From a checkpoint of a small mixture-of-experts model trained on Wikipedia.
Training: a variant of Adam for the experts, 510M tokens.
Below are experts of layer 3 (counted from 0) of a mixture-of-experts language model. Rows are named router (the router's row for the expert), up (a neuron's input weights, with its number) and show model dimensions 0-159. Each number is 500 + 40 x the weight over its row's rms, rounded and kept within 0 to 999. Numbers have three digits each.
After each expert's rows: a language model's description of what the expert responds to. This comes from a sample of Wikipedia text that the model never trained on.

# expert 23
router:551539537573482476455500540469546541508541487429505457512457540508525433519454430477453504466573471471484464520488467521519481566519526527472567483437475483525498509571549456500432422478524448383470571498550488492524495504577493532525471563487481467461515515460497530541537533439508453510505486453537550429502568477451515438457543460539469479476533555461435534500557487507562543513552559537467487540465551447514409512520453477478480471514545540485499498464602530541508518476494480
up0:509544484425583488496509526473520542532523433465483474450431491516508462463527538533489519522515422503539480494451480501418514493479543482552485509485495488462465575507547430508487496523480475592456519459510483463495473482492496498529568520478549494574492454456502540525490612586511493472551528529511521531502510503554469474472526582591535518561577540520525379526485507491518507456488514512472499449396446469489473461479496474503481450538542491519599504529589469590478475516486506
up1:512495535530555478501506492486559540478533551430501509387497490511441496459400495472447547418525482484463569505490448516519504563485502532494514483534525456386482502465504436505467454540535482494563534530523533480491498511549411497537467482471464507487442476489537532489524510449489515493488480522537535454530470515453557541471496435549477505466594514520492576523494455502575548469455434531528491523594538507408488490543517459439487478558453518516510572481486601537451471503506454
up2:455541580614411522514488492453525526536574502497491449573445504529534493453487415563463457511520504452473430581533472522502483549521477515509580490478438511562538524538547546462492491542548457450467525494504505533501507498511528553505436458479539440436555533530501474551495464414548433456473468490526573494466500473440527417477456434512493476502489559405497466537534541530484460503490477545458519555467489447474469504508538513505461543500519496452515533489539498533431474484455499
up3:551604485490561512506488546498542482454569453516526505517472417514491494495443518446478503480541458528498563517457400483474527529530511445474611507522491538514473550480533453537520482489449469509489474445561515466443486455524496559445503519527542453553563470492466441442547506559490419521511479441465483552483528564425464440503533547462533451501541485515533432528488498499537572516535487471473482515490508525518395501475561520532475484461450472479587513458571568526519481540493477
up4:523501435556538459538516558491471438521561565454478503533519469480369549486542438594522516520483481510476450518515511525475493487504580516563433498457459436546541544523508424429487448471465460498398512493509449511506503445519479479589471516512533480493572526523537490501476475587509471500492498487425515502478503518507493518528520542468504424551464565518542512556457501493443526510454527493516499532532473489450489492491528545603533460470441454526430453466544500427492535545502517
up5:455431470486452425486537528502510482503601518533500510496533475500413517504476446540479528513493525513480506480458637502511456464499549524556477459534497567506500535499545460497488490452540462441533460631541477508472516424459441467553471535488539519509597481589491398561499537582519558503490510509493470494512439524486489504527495455520503445509443523537510556499530475528477505536477484422502565529534473475554495458449454496575485454514481487561553461493544477503495507489545506
It responds to: Line breaks and paragraph breaks ending sentences, table rows or list items, plus list-initial hyphens and heading equals signs.

# expert 59
router:501445526487498453484512524472544605491525512490480503521494551620453469517505425554511517495535493425424428532482529513526511560490505512466645452486513455484529514516492516491502513480493517447544448512490500473487573410541521540519465510456498361495604472532511498506532561461549526488579475518472535423548496529472497486463454530526539474467514435483453495561504513484510462510474503430536474502534515498531457483570460459500520449485469529539521491477505530469539465494426484
up1:494499511530571515500473518507520549449514541482530467425423552466469466515483469486494547540496516493403535492458490557536429525448538444486497483560475544521524524564511456542548481504522593432432526529517499519476433437542510496542469521445474436561496489464517479405565507469479486525552551462520565499498524461450505516471513529527585453484530519491501446448462475538576505464605503527529533538498453508531481470536523513469419473553536451468556539443481507488506447495421458
up2:515466497464411472467573514461464548463483506460480509502494507443534511553416422496505534500497577578500522568500454485457476530559552509497523477586404541478439493475484493478404485496457507543492507523478575497477510504513447517499494584566503451544539498537458529481477528557478467483507544489545539498627482530506480514439510511460526467512454475473502537446582561509519536505517548523455539466502486493575526544556464486475433427423486440459483530531490493484498465510558478
up3:500533442562542491510444501472477589484539489538472514487446478509522474523471524509503540479476483476516485548490544411478566479498501480431491456392413504465524563532459434549498526421477540461534434550506504460504471472540455609532519513484452449459438492589486496560485535499519523486522484532452591445553449536552505515537530540529547502507451514487482438536484460405543472484496492568525526494543591476525519503507517430484455508566511522476518509472515557474524470517450476
up4:526452519475512494566471519502531493496568490422568487539554585560456533457491535485398475551485500493432408490520493525483512449511521523473517469427392483544505589531488553510520491461498496497506453492464495471534468450589480539529485499468458501424504507479495460436501462442545473475480532437492457447560544474565579544509581505520482465518491488409485519547495556468512477478502491508552509589546461501520484487466464465513478480519493558491566568440536527521490449541513510
up5:530440516500484385488432482441458489500554537466440490570493542503538445501466507591451513505507546452521498430467477575582533542492510518455612540577503558508491485540480440478546477498536485514455506588502513514480546501546506540496419513478526475476532502413512534533560479478499464524486503513444487457551545523484450457492554548594566468515545434440548532572476467523519467544509512479533491581549459506473471508518462478510513499463510526507516442468485494495550493466540494
up6:486513542522460482489453483516554509492481447490449456409488492509460506460496468496469515509495487415440452503502479450540555518513498455531524446503455540547585531464566544464570530520486423470501439495521507506522537470490413538495477456474480513481518454533478407531507567484477506553500470484509519517468549472434555485501591580440542486489537468571502530522549521510543517524504454476532491483545556437578463509535495565521371515410482479569459507501503480475440501567530500
It responds to: Final pieces completing longer English and foreign words after a partial stem, such as Holocaust, endemic, tentacled, Pavilion.

# expert 57
router:524519524514465464562499550496557546477501458432499486428474500498481501550452546584433537440516504484469503511494506525576497470443597461446493438484503508470523477485461493532474499477521539470450502513504478448470590456581509491482486508480572471490517460481544486529477593480569478552459480528541513405478502539493499441461550500545547519425589545499490472601531506469522451504469470484427554473439537442503460471498536453556491488514531476508564548461550515524475510558494572
up1:470458544552418489492581558533487564539513546490481521469466466514528535470432524552489441463465508457488490502498525535573585514575465497517481494507554485452427501545510501539459473510552543523590490467563455504512494495493520469490446484602420395443517519456508546421439470524531477492512481489517523446523497533532498482455548397495483523522584499458535504509527500444475492528454510571514509478512513483474484436449513465578505415501487515548516533515509494417495494553541502
up2:537502498585476486437446469517467489470507479510431512460463522562490458462506510497526451404568424535430536471492448586514541522553563573507462521543484449478509524506553425457486486536528504542429510430547563518552527531456512517526506487537491569476534455494493620424476505526514471520486512517559535501484564587490518511479552431548515537479507499509474512533498453481569464516480469531507532453448524507476494514459502483423562491498582511473484545552506572466519478494451510
up3:411504534481468517464450446443605459434473504489515493487513509557477495484441537505467538512430540523506523470489510570517450446477496540534515443478525550472475546530435439595546459498589449509531499518503500504541485518526486543503501504511552512551426480509511424458509578487523504525494536464462473432464501484477458542545454486431538526536525472518511463452440472510527482416562489605521542473475451562522521491460514485503499482535592535536475525478519463539469540576419518
up4:535552443512542476490450455463447515442556479517472379418499493521466463543521500458494550458541481451502550478404427530463534582507524449500496501534417498494528523542532524535514514566534466478501545580545509428519516445580499517487503487477502522456490553537502543438487471550537472530498505506512530464526546461469532515452551445544433473485471578507578532546565494484554502531446507488529444487467492533621466457522486550480514512484493499454499465505492476438555504475471539
up5:479479514489530473588536454442526535523548529485449470511470496480433454451489471531487571500504488528419426593542504507548539548457491452436552549451467508511464439550423487472419499465470552541451506585522506491446549496536500573566471534454502497437487478417460414498529568524502508507496473508525529484505484529517515548466464482475425518512564503455478488551534498540465518458425472502510453481513418494515498487428494442490543451532513513474472498550577506511512466524440554
up6:563534515478480495531534449469551475479501540505452499467488559538501503561447514531556454489516498506484520396471560467499601567492548453460525475483553510455507568540428439546516491547457461558507483492415494474540566417537498432532482467518473428524491415509466533484492523484435464516481495486550427455554541522524504473563480484474503526509475541422469554490558501477518498540565460460484446492516502574550473496466421535502534600507479523510489502521523527483495509573482559
It responds to: Prepositions following a noun or verb in running prose, such as of, to, by, for, with, from, into, against.

# expert 48
router:548479528525440433469490523455508552512462471486485528494463536564520508580447497525560478526511495494526453513537529514561501525541497516519560395503494470454486484499459531503429439491509440409518491464476477516488556447513533472503444588527511448486541468502477494481458588437485474508531490544526484479573505519405437417474563480535502482476558493499517537510509452422509488491475497490418449489525565434600465453519491501523541545501520514554570588495509541532458462527533544
up4:520540520508459396518492583464539529507486433523493463517464484533516529543529463586507451493455547485509477518472490563518465567505473513559483491481439525470458495552454459547542511497550479416458516463454545497432563472529487399543454512537474441508566447506498431419529538526460498502503493556496568480446514496395522520514588471516531459511535498444532502541456537487536466485519514510503460561512540453540449486579513471524469476484541523448475531469559562515536565452497502
up5:496527624520527500507457534450521541491484495463537483475473559533516538469470499485506468490541523547545531430544512487525525488519512449570537401542456535432455528531506484486470470513524557501482500465558401455538546469480432473489454515501518463546559515473473490508561495451512499518481455485589468526522578433413547486502469520497492508474573529502440575481482486458477450444355476510521465471510551516543471511517486511537540501434489514510572548526485553524433493526543496
up6:487511555454470416478436532473466488473512523480463509479559537525481495486526399526459508492481441437525609611510501499508507476538505494490540482611477467473554546538479523521403492473475518496492452490531470486452499581517496518569502489535471441462517563517476543434515538506457489484512457552516485425471470528463523465488509437466532529499475583491521467541498518563461495484593541470521541511573513547486455433481413517480530476530499528537528462554496538412497458469471494
up7:609499487499503472473502497452476473502469573533517534522478524481498457460564530532540497498502540539479482504569502529521434553539466505491498431464552498481372498486494400465524473435493519481524481503469488467505603557543415449531486486496504512527542521577529474554483491553520478534458485534539493409538509503418487453520566516473511461519529501468510402492474517497549515562488485603511543474571477485400494514528512483446443484581560500504490532482464532519463520539494499
up8:482479535516523536475524503426490537425497421561469543532403532478467493403530525497541511480498534509440479496480534482561493555471591521483476485475472564510490436465546547485448399540497483497513516571564483502467513446486538519511436538427490460478515517505486518527481538416531487496592486522558551472516523482445480490481505444451461445530480439514490426458508482485466468490495494459503490526555488485495466461545572538548474446423486596557527545517476500459453511501533578
up9:583538501417493435502560525518525563523536506428451476425524510514492511491487556564557522511570566578481492545458533530446503518479541490480517427552486539497424466472475555385497482487543513471496512431508487486468481494484524514468506503501483518531532483510548462573479529452488558519474553485537459448494470517517433463500457537480480485465575548503464528491459499533484494472559551486403548477475595496457496425537453545513420497489491399436536499496539536488493505534540480
It responds to: Closing pieces of longer words, such as -y, -ing, -ness, -ly, -ment, as in Discovery, responsibility, integrating, vomiting.

# expert 32
router:486498553566450428542520579498522555524538545455489496497443504516470527469485480560444563456471493445528478510486491545570580491490580488431498458495528531503479459523463543426544468506511503380510542535483470476491559506512492533493457533476466475493488449497502522493477534478574448556481505522574493463505453558458518477479515531572570539444578450499489476571537525476462460504471496501419475554472535489480414459455462444553472510441519448570539534472566507521484505549487534
up1:456483566596468494529520553472541491534567481500539501467502492529568482470490538475479530502462505552579532467470522491537484503585512512448508457461508498542437512479546545457479476480584504440490536528461523547545538542539514506502506518600502509568526483569454478446455495448557486479495471536613499426477475506413470428490442522529529500467532453502543515530519547488531476468483490493460459512505538511485412493418453498522534430517486450450523515418488531573457572543507528
up2:445515543439507484489429524442434521501499505489525460514488514497456512502513487608465603511535568560567506419473513486422588463538554500490477484495441492527521508487520550446518508482502521406463580427483499449499537515470535521497496545488463477473433520510483528484480506471501476464437495479528447502575460535455492554460522522524474434514475419465472579434551494497520489515516570479441481552565569483517490422450536476462550481433510460562533481524544491520457491488499524
up3:527544472520516457521488509501416519473490530513484541464550527492462424508433493518493473534511545471469477475509452545466524496499530519450530552584446449509538557479521397435446469512469469497504485521518474529547518403499530484528489484588493447476499509510498520465481517442563450489513556489530434459429489491553551447526565502498423430435488523502483506488533577475506578487528532485496537468559506493502561493500499444594430522441516592469464530499470452498541418552459455
up4:532414493518485460515445550475467507450498509464545498485471486523521501495497534422515529537521484564452531550524479491482473443481594495505421504528489496527550490521495459447503561472559539540536521518588419485473541512578485534442458457447494485526582446555475556554519588441537482523494512466451506530459503476475421455488539525512517511458498555547405487519531488505512513423467484479504522478416488466417478519444492522467540534484540521463607460486495497505472472545407496
up5:550493542598455487458523511491526495500503478516501526492521453490553487479425513491531536540498485500491459422407565452470475515512499542467480459493499498521457439492528555535502488551509476496559434509483445530507529433500506496508491494521472472486596582539474484524391525515544512443520520472608454436423510498479516496501476466449527519560565484460461405437493492580441538490470520498486469478490512506504536516491563515535431518526403519556464512499485507486438519599566461
up6:510496542525636493503505575476467554490533497518488502462465434483455546490544510564509594468481494450577521465451545499539511515535480445470529521544538567544472496483582502508560461460527506424437492520504496538476475533517548569517504472450521452489472521498506507434451461427475487494507526582525533515527468480507471458467457490491562570448546462432489475511468529468531454500575440551456520520494482493536486528550457429565453539498444488486479508460506443426445502579536507
It responds to: Prepositions and linking words right after a verb or noun, such as connect with, methods for, agreed upon, during.

# expert 38
router:496513558575552474483478541431498570476541494480481467523425474506503436550478457444506509495523504492479553529532447549554528524517520559449507453493448533507494483450500488527520427539522505508554511555547460465596554537547497494485429556498471465508465437492455546514499513412524409475572459500509523393523554515437437466448600516554512544457510495500443527440585540456552458437543543499531492489512492482510481453456556514487517449493477494518475460500487478473495503560534508
up0:506514488517481523502486525451505525552597517565423464445455494527514489560480411469481474457504508484432562547488545516560463530477529441491482566510506446477478508492551484452519512480554480466550450526515559441538555521458516437552498484424493409506525521493512497516544467470505459536510505491562460504473482462470451467398506542515456492468489478491524457523488490496434522549481512434510474562474523457515490584514511420518556598594497563507492465534469476480611500451479527
up1:514429476506539485497435500495492572463533484475482451422383509527531445553451479498541514533506463515526553439494520596531584497512519596521485509488448488510494488484560493493510490485561537491494481559601461469494545513488491490567464499558480535457476449567456489514474476519490469452491489526555521493562502504491427477456501462509566518507462536468575511440580533453525517545543573475499525530460488446536467511422503454576453472564535495478473470484451513467457488584525526
up2:569504529569450435574431555460493664451520563537455461565533561595459506481454461492483538462478510521454478550526458522467493488453524506459554499523493493524470515535439471535510540508526461509462521560517512472562563485515485375486469503558450511463524440501451530459532431495487513450505486484474544481536470536563565429506519508483473517483455453445570490452576548512515451497505522502475496514505496512525516460473471515498519520524491465445526457539473511481546539475500533
up3:502496535515443526468512455523574480522547522454522490481491541515513468474463507466431510518540475555419482510476506496508508539530539541546456511487445490479435546523520549440469538495442549456529479573569520501531506466602505506439459493525498529502549489490453492568405542492499506450565452472444523508439512551434503491445533565356545528517477414435529506474528523542490473469448496475473483450517565498530452458485530559499477518483491441521543504592527507450473456545539489
up4:519547450457534547503511483471516537402606441482396475551413485526539443551525471545527495522501475499542502533529496537507509547410520526461503492479490514490479473523515493532551494455482488425502538562522549487430495430525523499516424504462466478457564494514470505525444469574498563522593453525538524502476461544460570557525415499533513467552524417447492484501456496507503488469483519534512515464529484532563543497417555551476552482504477424475471468471508429506535527464492523
up5:508496569523552533468526468479567538478504513402438530498451523499541480585462430485512461450499468550485540562514463534490472514488501541485521470568508554486499490535581492535519487540560441446523477526522429495487576508494547499471480544498569505582499480516409487428423575482537446503524521522564451478526451484419489419500504486519507549484554544475486568526526452415529432496546517473529542479455472468509542488528564412463505471512488523501537500460544486443467512542499510
It responds to: First word or piece right after an opening quote in song and episode titles, such as Wh-o's, I Got, There's.

# expert 12
router:501538540586542461521488494431502571491522501474466466449425447503470461533490437501501532489505484476506525502547467522545541596567490524500568490504471471529504498450483526540436433502511515482565512542485477462551560518564521485449429559510471500471460450505469512517481533342456459470561453534512506458506553560454402518448556526553504519458550530466467522522553520506535517503531506517507459527577537506509453461465560508513487466505487460501450425564507454502500504513421502
up5:545475487549556517509507401479523522443509531452552383544475524474502474490449484544511494523450510523524547563538488591536538533565509516544526517473479516459424462448539429518486407460514534547559521522548495461472477494521487446492447561538475465498539568543398443470552529489469530460501494481489517491456482457464455500504555559525557504494450513542458525470578530504496530472517515564489545521502588500470472497534504499537400478513506473505471512566534532512419550484447481
up6:481497476575527495543473549423462560461492416463517493434422471480502482516448475458496551514496531486573496479539479465506540504491494493486500567473577473477471562531412498476462505493554515533488481505507506496571502368601507563482450505501487474494485477569430521500455529468458534469539524510505532522474506557458464541498560452477501535475582501424495527549517549471548512502461512533504410443507596510490483491458510471511452502549486453512452424568529503447473483546456474
up7:530539421534560510490453493469463531554459508461497454480564556535456440560506502490500503521484463518476415561482394496582547555481483495470513449479498502473505495461447501486477544495544399525500489537575518547601487495534552487465492531505437544401550507527456522491523491396491570526480512501584486498481545578499458499485498524562486479521552522390503484494485533490470480496451469469538539490522589498448493505460500443532539497480518442456491450468492454472493483542489500
up8:488506444513539489515451534461489547481437479499485504582463498494468549516501495611595507510508538386501480479506521497504450503542451502574535513548512496459451537478524487507496477479477534452472466478512454493492467450499506517532434534574461450573521543570510516586496487457531513419444519528537498532436405487413460542529518450547456519520563514508479548475486549514536522447475473546466433551468556543480438510519553523563465463516467478516582481555464495520438484473540499
up9:491519520498502484491431499464525504464501491443484509497543524561453401438440486488479503495519524542511466469535416602474481558414543521556548458493459525532518512532503559491474495514549518448397506429464497473555520519538519478495485549488545579548486523540463455483499512501499406490487474462508476452555509456494382475492535530521491531527517545547423443472483522493520582477557473509460456524592467541518428462521520501559418509517534471473528491564506478510518485511468571
up10:491528479544511403549541556517506485510539499512445465519534471481465488469517427474452547484525395519451497502490475572580578498500496476533549470496474480515503545504479537518485549474455514502506577494544512402486509520472501589458468483495542450497515435504489436488498505498509476471472482510564525473540437541482459462444504587498536584439593444494470457552500489560483475548544477477550503513488545487504453489507513504571528484535509464530469415550522424438525470566415532
It responds to: Short word-opening pieces right after a quote, parenthesis or hyphen, such as un-ico-rn, "on-ly", (af-ter, and digits inside score parentheses.

# expert 11
router:574502595535480537504479514416520525493545508525506465471513522512473471509488491531450513488500412497461507548491572535515477510552489448439530469484477553510470472514514527450452446447567533415512504570533477466476549510506507484483453539529530439514500437597474414480513556495595415529512475509499461456545508493400492504441492479542540583437573528433466576494484509428563558495447533496468533498469486519523506524486496465514483493536497557519541508525519499455408521482477486
up3:497420553593459503469536507473455477546532509481448512512466514520411516489478471477489530436546518544435418580458528556530464490508534476474521517521500452478483536569527469536435579460452567506559414545506476503498482458479502513468514503508525392538607527498538465496492499535503508520516471532487488463494468573457492504466483539619469530537484520500553449538504483492516462469506499539561479444459541506486494512578456470482540447553525486470536540502496549484545409500438537
up4:419490562456499546530483542523504553426518434473456422495480454464519505505459438461510585467463495482471522572485510482503510505483504500525459510459580517473452538441572489449455482525528512453542530467554465533543507473517460562480478496519458452477531507528521550555452494484614494503538558545499477472477488484447543476483466467457507517499621511489458471493587524465490559531412521451526505447486479505542536475457521515539460476513511466510545511473538562420427499509500394
up5:449449566529503469430563541474432527494497415493488456455462491484447550584468464450502488564495553468475481542510516555489588478539550503465583510547477476530486496491474508537563496548510437453545522499466473483466487486472471477539446493519474399436462427550547525459503502491551482482476533536559494564499438485506500554467513442518527557445509495440473514512526494464518550519558453516459531460460492456488536414543487417556484541545446509579445471516497495461528480560484488
up6:516485515522486555485489535476485516422525542532518481363442512509493444533437506507504543526495532491513487460540568469532472538515589488489419465494547524504417508440489457497516540454476459467471547451421531522538528440475438492510454489406528490539471442510488481573435579545585507504545535486505443492488452500415493531410524488521524533450553556534469525481531547426533471444488526502455530461483519530476487464507530504469476487498476509535505569502483496508442528535592494
up7:442522515482399486446475439514505542512522537471525498504510502496530455450453495490494486508565560561512489522525509476552547480521556543519541502589523563489526471441504512487484476423562548421479441583470523462467476506476525502508496556454483459454440425536523525595557510503444444534504555539501467468520457498449449481515608537520457520452468465497430582517548526514509547480471547497586526521474525499508483421448477591451477506514526500513472483471478428507437502492515497
up8:580530511529415506426440460478476458549511424521503519561477496505455478518512497512493494497530448472470540483482488527473573513509460434506536465540488534463505502491540494490511467461523509530489537607559456465535621439506497478537527499510541435467584464515541396450478536449555486499564504539504440458551437535496470469496601597462491522500518497477519482559534458530527482478466499485437524521542457500517483456570467535526449499464504500495451486534559539525517522590515461
It responds to: Conjunctions and commas joining items in lists or clauses in prose, such as and, or, but, &, than.

# expert 51
router:495477453549448442482470464478555539484534503485449489520467577655405504567481475597491503546517525486513408504528512593495450518523555537486532484514535461492512528480472501488442477468474484472451475505460522459571553414540509480541431603481492467523549504554539409468532503523502430511550461567488421507513498518491451416457487520540545507499518549504495526560467445468528526462481488478484446494501521475524481506508509494560516530532471520501485554478529485510477467469522534
up5:476587506413473482521605440481484492437514494486477452527538493547454482433525559473493488510515523575470497481520464558511547568592506529507499472571510525529516521511522512518501519480444467449460472528501482504453447488551482538550515506493499446607471478479496452486567494549537416493487523465512439501540467489553494551388476467518412456494524545393533552545500464478518549442526485462416529526433528473536471467482502492533461460512509556529530528492538433540503515502504500
up6:455512500568459565566476555522507493496519549490497467565496540508516459577449549448455511483503517522448472513426487583472499495523548547483467484516545522451484531537533507499485450521512526401560495513506454433496536473515482533540524507543500479481501517479504497557558523446460423524504554471492477475512475464475405532539499576558560584508554497489502507480454437489463514489505533420511475497521512446631481469503409545464424517475468413491522505432521519451493540526444521
up7:476478517437525415464548580470593538506479542486417531557517469576483504485500471523448552457488461510445443514532523586535529496540588480492446494471471457532551506498461509464460480423515587493518489518513541540447448485479513511527526506469452450466504475491453476559532554542478497445554517460509439485569482557498519463558542535529552612516506465438539474431559462521441443545461531536508500520490499519508483518525515475469513475545471562514495509444519552462518546501562542
up8:462493442547457535538555491485562506501564496531540459462416518488518563487455483525459515562470485519467553510539482456480495505534509518475525507496511485520433476498529512492546434428470540489518479450450501351521506459485520453468461477519521448487542455487527497432409489436475472540553550502509500579529457505535517526484495449507470568479605521522466548482464484534563586547493518498515520506508525436448435438577547472535559482528534561501536449561515439508505476521545502
up9:536507508497461481513542539514498432473503471485526576523423494527499437470523439482538468509573473582538511510447461561521412475501522512546514474508522519494461428557492489442489457532530564427466542459499490467479507539490496551579488557464456520477575476517470425467527516528540458516521525504481502554520547490489517535496508488476517559474480459527574466512551494463474443407507545454409523413426513502460517514505532487545475531546497488550459449480496619506503523574562439
up10:471543453468493442566488501466470523439560438495494403513530492553474494448441513476511507545460508484516513494551513494483513433511512478429501479556587501527509542485514502476529515556544446446476452533487529508523379544469449491452482500566492486478507531525496481511569462484520486510493567573490480545542467577501582570532428453539488570545480564532432487402471484465496525432542566497526504478461536487493437445492541516538520477536469496542446464469529436540451477471530498
It responds to: Last letters or endings completing words and names, such as Conden-se-d, Byzant-ine, Mohame-d, Alpin-e, tempora-l, mostly before punctuation.

# expert 25
router:514583504619489437478472484530516523505521537449495537515496491530468444490532432535480539531407524498439505517519455564526481520478511482474513480472543499518455515476527512415478351483535537453512472517509497458489536483531477468527435534544487474491480467496442488485480585484512440497563504489546514432511564507475523520470479502514536480423570517443462492492565506431432604463504567456497573554496555518463509578519444490504480566499472460555481516520527493486453515491482545
up7:528578470472473512553501538527455557413483498458568483524541495478472482504510453488472510494543547461418556471449444440486521583568519524448588467525470503522515581470470528495526530370537485533479434519508571483495495533550493531494513564480511487505504505521535502524497469442472491547488566514539544491452512504508471537476460484423478480558459491504564504478487500461518524547433548529463467542488455464430449560519439476519476552492514409484468457500502544564506484532459598
up8:559518508544455531535444460435453465490525571440482514504467556508510437519551460506469472482496462459446494542600437466444466562495456527465493548400533529578490483469531541521522591497495551442541506500572510541485500447532524511467469519433443468451488488494494459525529535569545450507536522537476461425593501553493536540529484492542512570444557493520466587485504520463509516448497477516545490545456470540428512498500479509542491507591524477510529509524542489423503486499458533
up9:534513449534586445509462474553427508477450485466475566474506447529427441575517577412507507482533531481469476538558446485495477533500481499500522481501524498479492502480553456556468463430403563497561516594477499447543514470490513601453477483504520441534501458460463446451539452498614485475507535536501537465529552457484548494440488456483421439485491547456541498439515525475472503516494487480468502484563449541515466516572461474551493528509524453521537504481475467456479552475494473
up10:501552581506498459476485516507416486530492542484507511460481432482460439469502520536486489491485467518530537520424477543541446522501491477478490513446519506493464515509538529489446464488559499452501545510596556505546546473521524599497461548540522495445451470500472463452452570424476561506494556477548598526498575495437476477460463492540543503469542526467472473481471527479480593465463535485422528508383569477546450536458458519470454562551518538532482491507424531453491499455520554
up11:457506475475534515458481458477543499458485470464476544458430430489515496521464435504474484529518589539517545491506422568483436538452508549509503494508561537492547539519509582436505429462530499447502513523463466475508507562539492442508497538541429504469428500452551466480420551446516472458486545465545445481530536544497456519503430480509550503506591523485491474452536502468463598455498516502481538499548522497495521442489450492541547510489495575566471492534565624535517499451456551
up12:435511553555464511503450490561485511505535534426546519517448496495445501486461464559501515519505465541536538454506442572478441490515485552438457497536460549494498525525424523543526488470506440477492429591563508500514493432485495460473485542531517499483462511469487528489559562534560498571534461526506471421501510493430490511450479483543510504408557422538547469548494565466425527472485541529531503558508484478481554552464488478503446511423512559441529589523550444431455471463506533
It responds to: Capital letters and pieces inside acronyms and initialisms (CNS, PNS, ISA, AFSPA, UN), plus paragraph breaks and some sentence-initial words.

# expert 37
router:587431510515419454475455484458496538455564545418479429473441530544475503541484483525509557521492435516438453555530482567475538498567542525479534462517526463521465525478499441461528484484465460504469482514482496407550505443541442493496491537478493500531529459502471484535507500531559499513536552488557459488599511480522485523409491524502544493438579468507471506557524554380468522510546455467502530523448494525586467485556472480534482511496476542546527534501557463497422483491426519
up7:473474555504378460477482530498499481511484495439493467529470480591497579520521415520456484454471437500389479578478489491470510544451534530501566426532477490485507490526483514447531476431456539481442469500497506548515487439533496564464531488391502506510503500507540537537514514536549449504490521505515494476548546470534474572469464500490607449544548487511508500521476539482524416496500455475488508450473534509546448462536494504515477553416495463598531499493515454430519503507490592
up8:495467447481461489524495525541475532469494486498488518528394449487479505579488501548568483530531503505472504472425528588509492553598520471478529523481505575509526539558453451481474542452522434474535470509528562477426498470498459467550530583546545465516548442496485464485542497459501486550488521518474481554478508458487462469482538514498514505538485541482530491479444517455533577454481475498429465483426565501533461429589501492584493548611544485527549515481503603468535484535513457
up9:599478567506497441455550535532521524509499531479483407490445497513501514519492417508510494505531495435439502522456508446541525510546546486552454521501533613469534502476460490458468502570518471469568419535486515458507486461555533514489461479503564462453508507504540577424490487446525570524513492544586517442537495493447549505499496530508526528514552505395532515497563573455480548580523469517494482521520505569420484481449440522533530480490527529528488471477476466558490498455433448
up10:506487562524449483517595488506518511480506450453533514522484468517486523484570534584436497506480537616445491494506512474509537475500481582547586519521611525474497532439420480451496504497537567528469415435519469418488501419477443536516515529488491514524552528493399461506525511476448469496533508499523484465498494483491510521401496473510562458450539518454480477471543582495470478538546527474502503485486472536482497464540489430535411446414460528494485505514537501517496473443459487
up11:590442523527522549466368485443553521452523491510501472527517601577524462499482469460473511504465470475478512542536442519504561497496541488528536538450399499567497540466443502480492522507468554512519520542474527558508513567614533515541461540499537481482522483514514512544456464537468467444487502489417524484505523508494494572424468493491418501509470520470481552502489549449569524460496433506469443477471513567542526532398490552509496495568541469513518499432459512488449480466510505
up12:428418537477478451411440556516489465514502478531413556517581529541448486528452513566491521523514543491439514489484481557514543506440543544531554531539517450475493520483439497542459448566509530447509460507513495457511496489523485490480458477548491515464548481505445526491450503503535504540510508511547485490546519494460516426487538471547472487492575491565456480424550600458490467447476474476466515503539480522534512548558419487565465504584549595472460482464524530507501444532589547
It responds to: Whole numbers after a space, especially day numbers in dates (March 11, 2024), years' first halves, and table figures.

# expert 60
router:535537530521455488485451489477541584472574451444498418500455484505577424504494450512478476506509463482528433570504408513572526543529512517462539506477462500542501539540514484570462415488538471443439535487561557448525546563545575522538440521476447447458458509485465523493516456415545445533514515449555563494498514511446516447466558449520497469518530558457477515491521530493547536516514552533479505463506560426491436529556494454504457514491480528504451482513574536473482493499454530
up5:521550496513518490476515581493484477448547468451569465467540474495547501517431490440561490456488515592460468509590520539546526450495483518575541466538511572508505514539550471570550458495493493482438523552515494553539579457488506571535494495488442484489469492506419504535484516440535483516544521502585509504466515527470505468508523531482528425477486511443463555507503588513473441506466482477470493432478484542590517549390487476494529487510472554525453522492544399451487486536443444
up6:496528545540568468550542514531499542459538457460518478518473480566425478528479476436474477489561426528536487520516442498537522465529503487495470525478469543473407558450534509514462445530505449477533511545558559433451516531552563524511501526505449496454447495536477510486477473451508566555477537456501525523442511458398494553451492533570508472495561562484526552484525498484551517467433457539527533519591558488540479483468516496445448504562470473511473545476606531537429450471468558
up7:489425455509532566540533498498528551451496461461531485405552462493488558519503481566456487503492483514531541537448453389573530527548457461439543471509475524461502493491485486511554511451531474495505531510507500488540579506496536562486468534540470445522520444537517526542484535435634498494498506558547526476481513513396444487497476463478517519525493593523520467531498556495530493506495579507507505411475581469463517478481490468532539482473519479569500471542479472395542513460446450
up8:534438541522480504503504504567596544518506539479528418533367463547534453498519405540489486452472471501529537640531469528527524489532468515456497490511478508513544521477485529517491454479528413503545493521521508460532586470501500419483462504506496504489521471480394519539510492499618435460472422522493483514521496447499454495453406451547544512484538507507552473508535529439481517528510567495478560503451514471490530457543523508561482472517513551495562468499503504487504506475443524
up9:485481526529474543416520444542486565555505516533503422498515527501499485516505527489558452504500553469470464521492459499547544526466524502430526511469465524426504424472464436475422487471587495505520511541504420437539500536570467434417497529502536481517509478513414471471537481464494460420563546530520524482477526547475506502485488490566538502488574411517511521583560532484520532441486568497463448516525551503529480550531481554482419511502475552516568518585497518566502481507557551
up10:504538556548430499486498520459584563544581482507487426461468498556541483509445437556472476483525507435466498573555454512554468529534468514537584493487495505538560550551515459473455483528553484454488555485508490462459495410486536490460413530429472482446559502489493450559506481428560476502494476447529542507504481504451531439454543461503496442466509538454495459524555548548520428506543515556447556531465477446513451498520535494514454530574528546462512505473493535504447492454441520
It responds to: Line breaks, pipes, equals signs and list dashes that structure tables and headings, plus sentence-openers like The, In, See.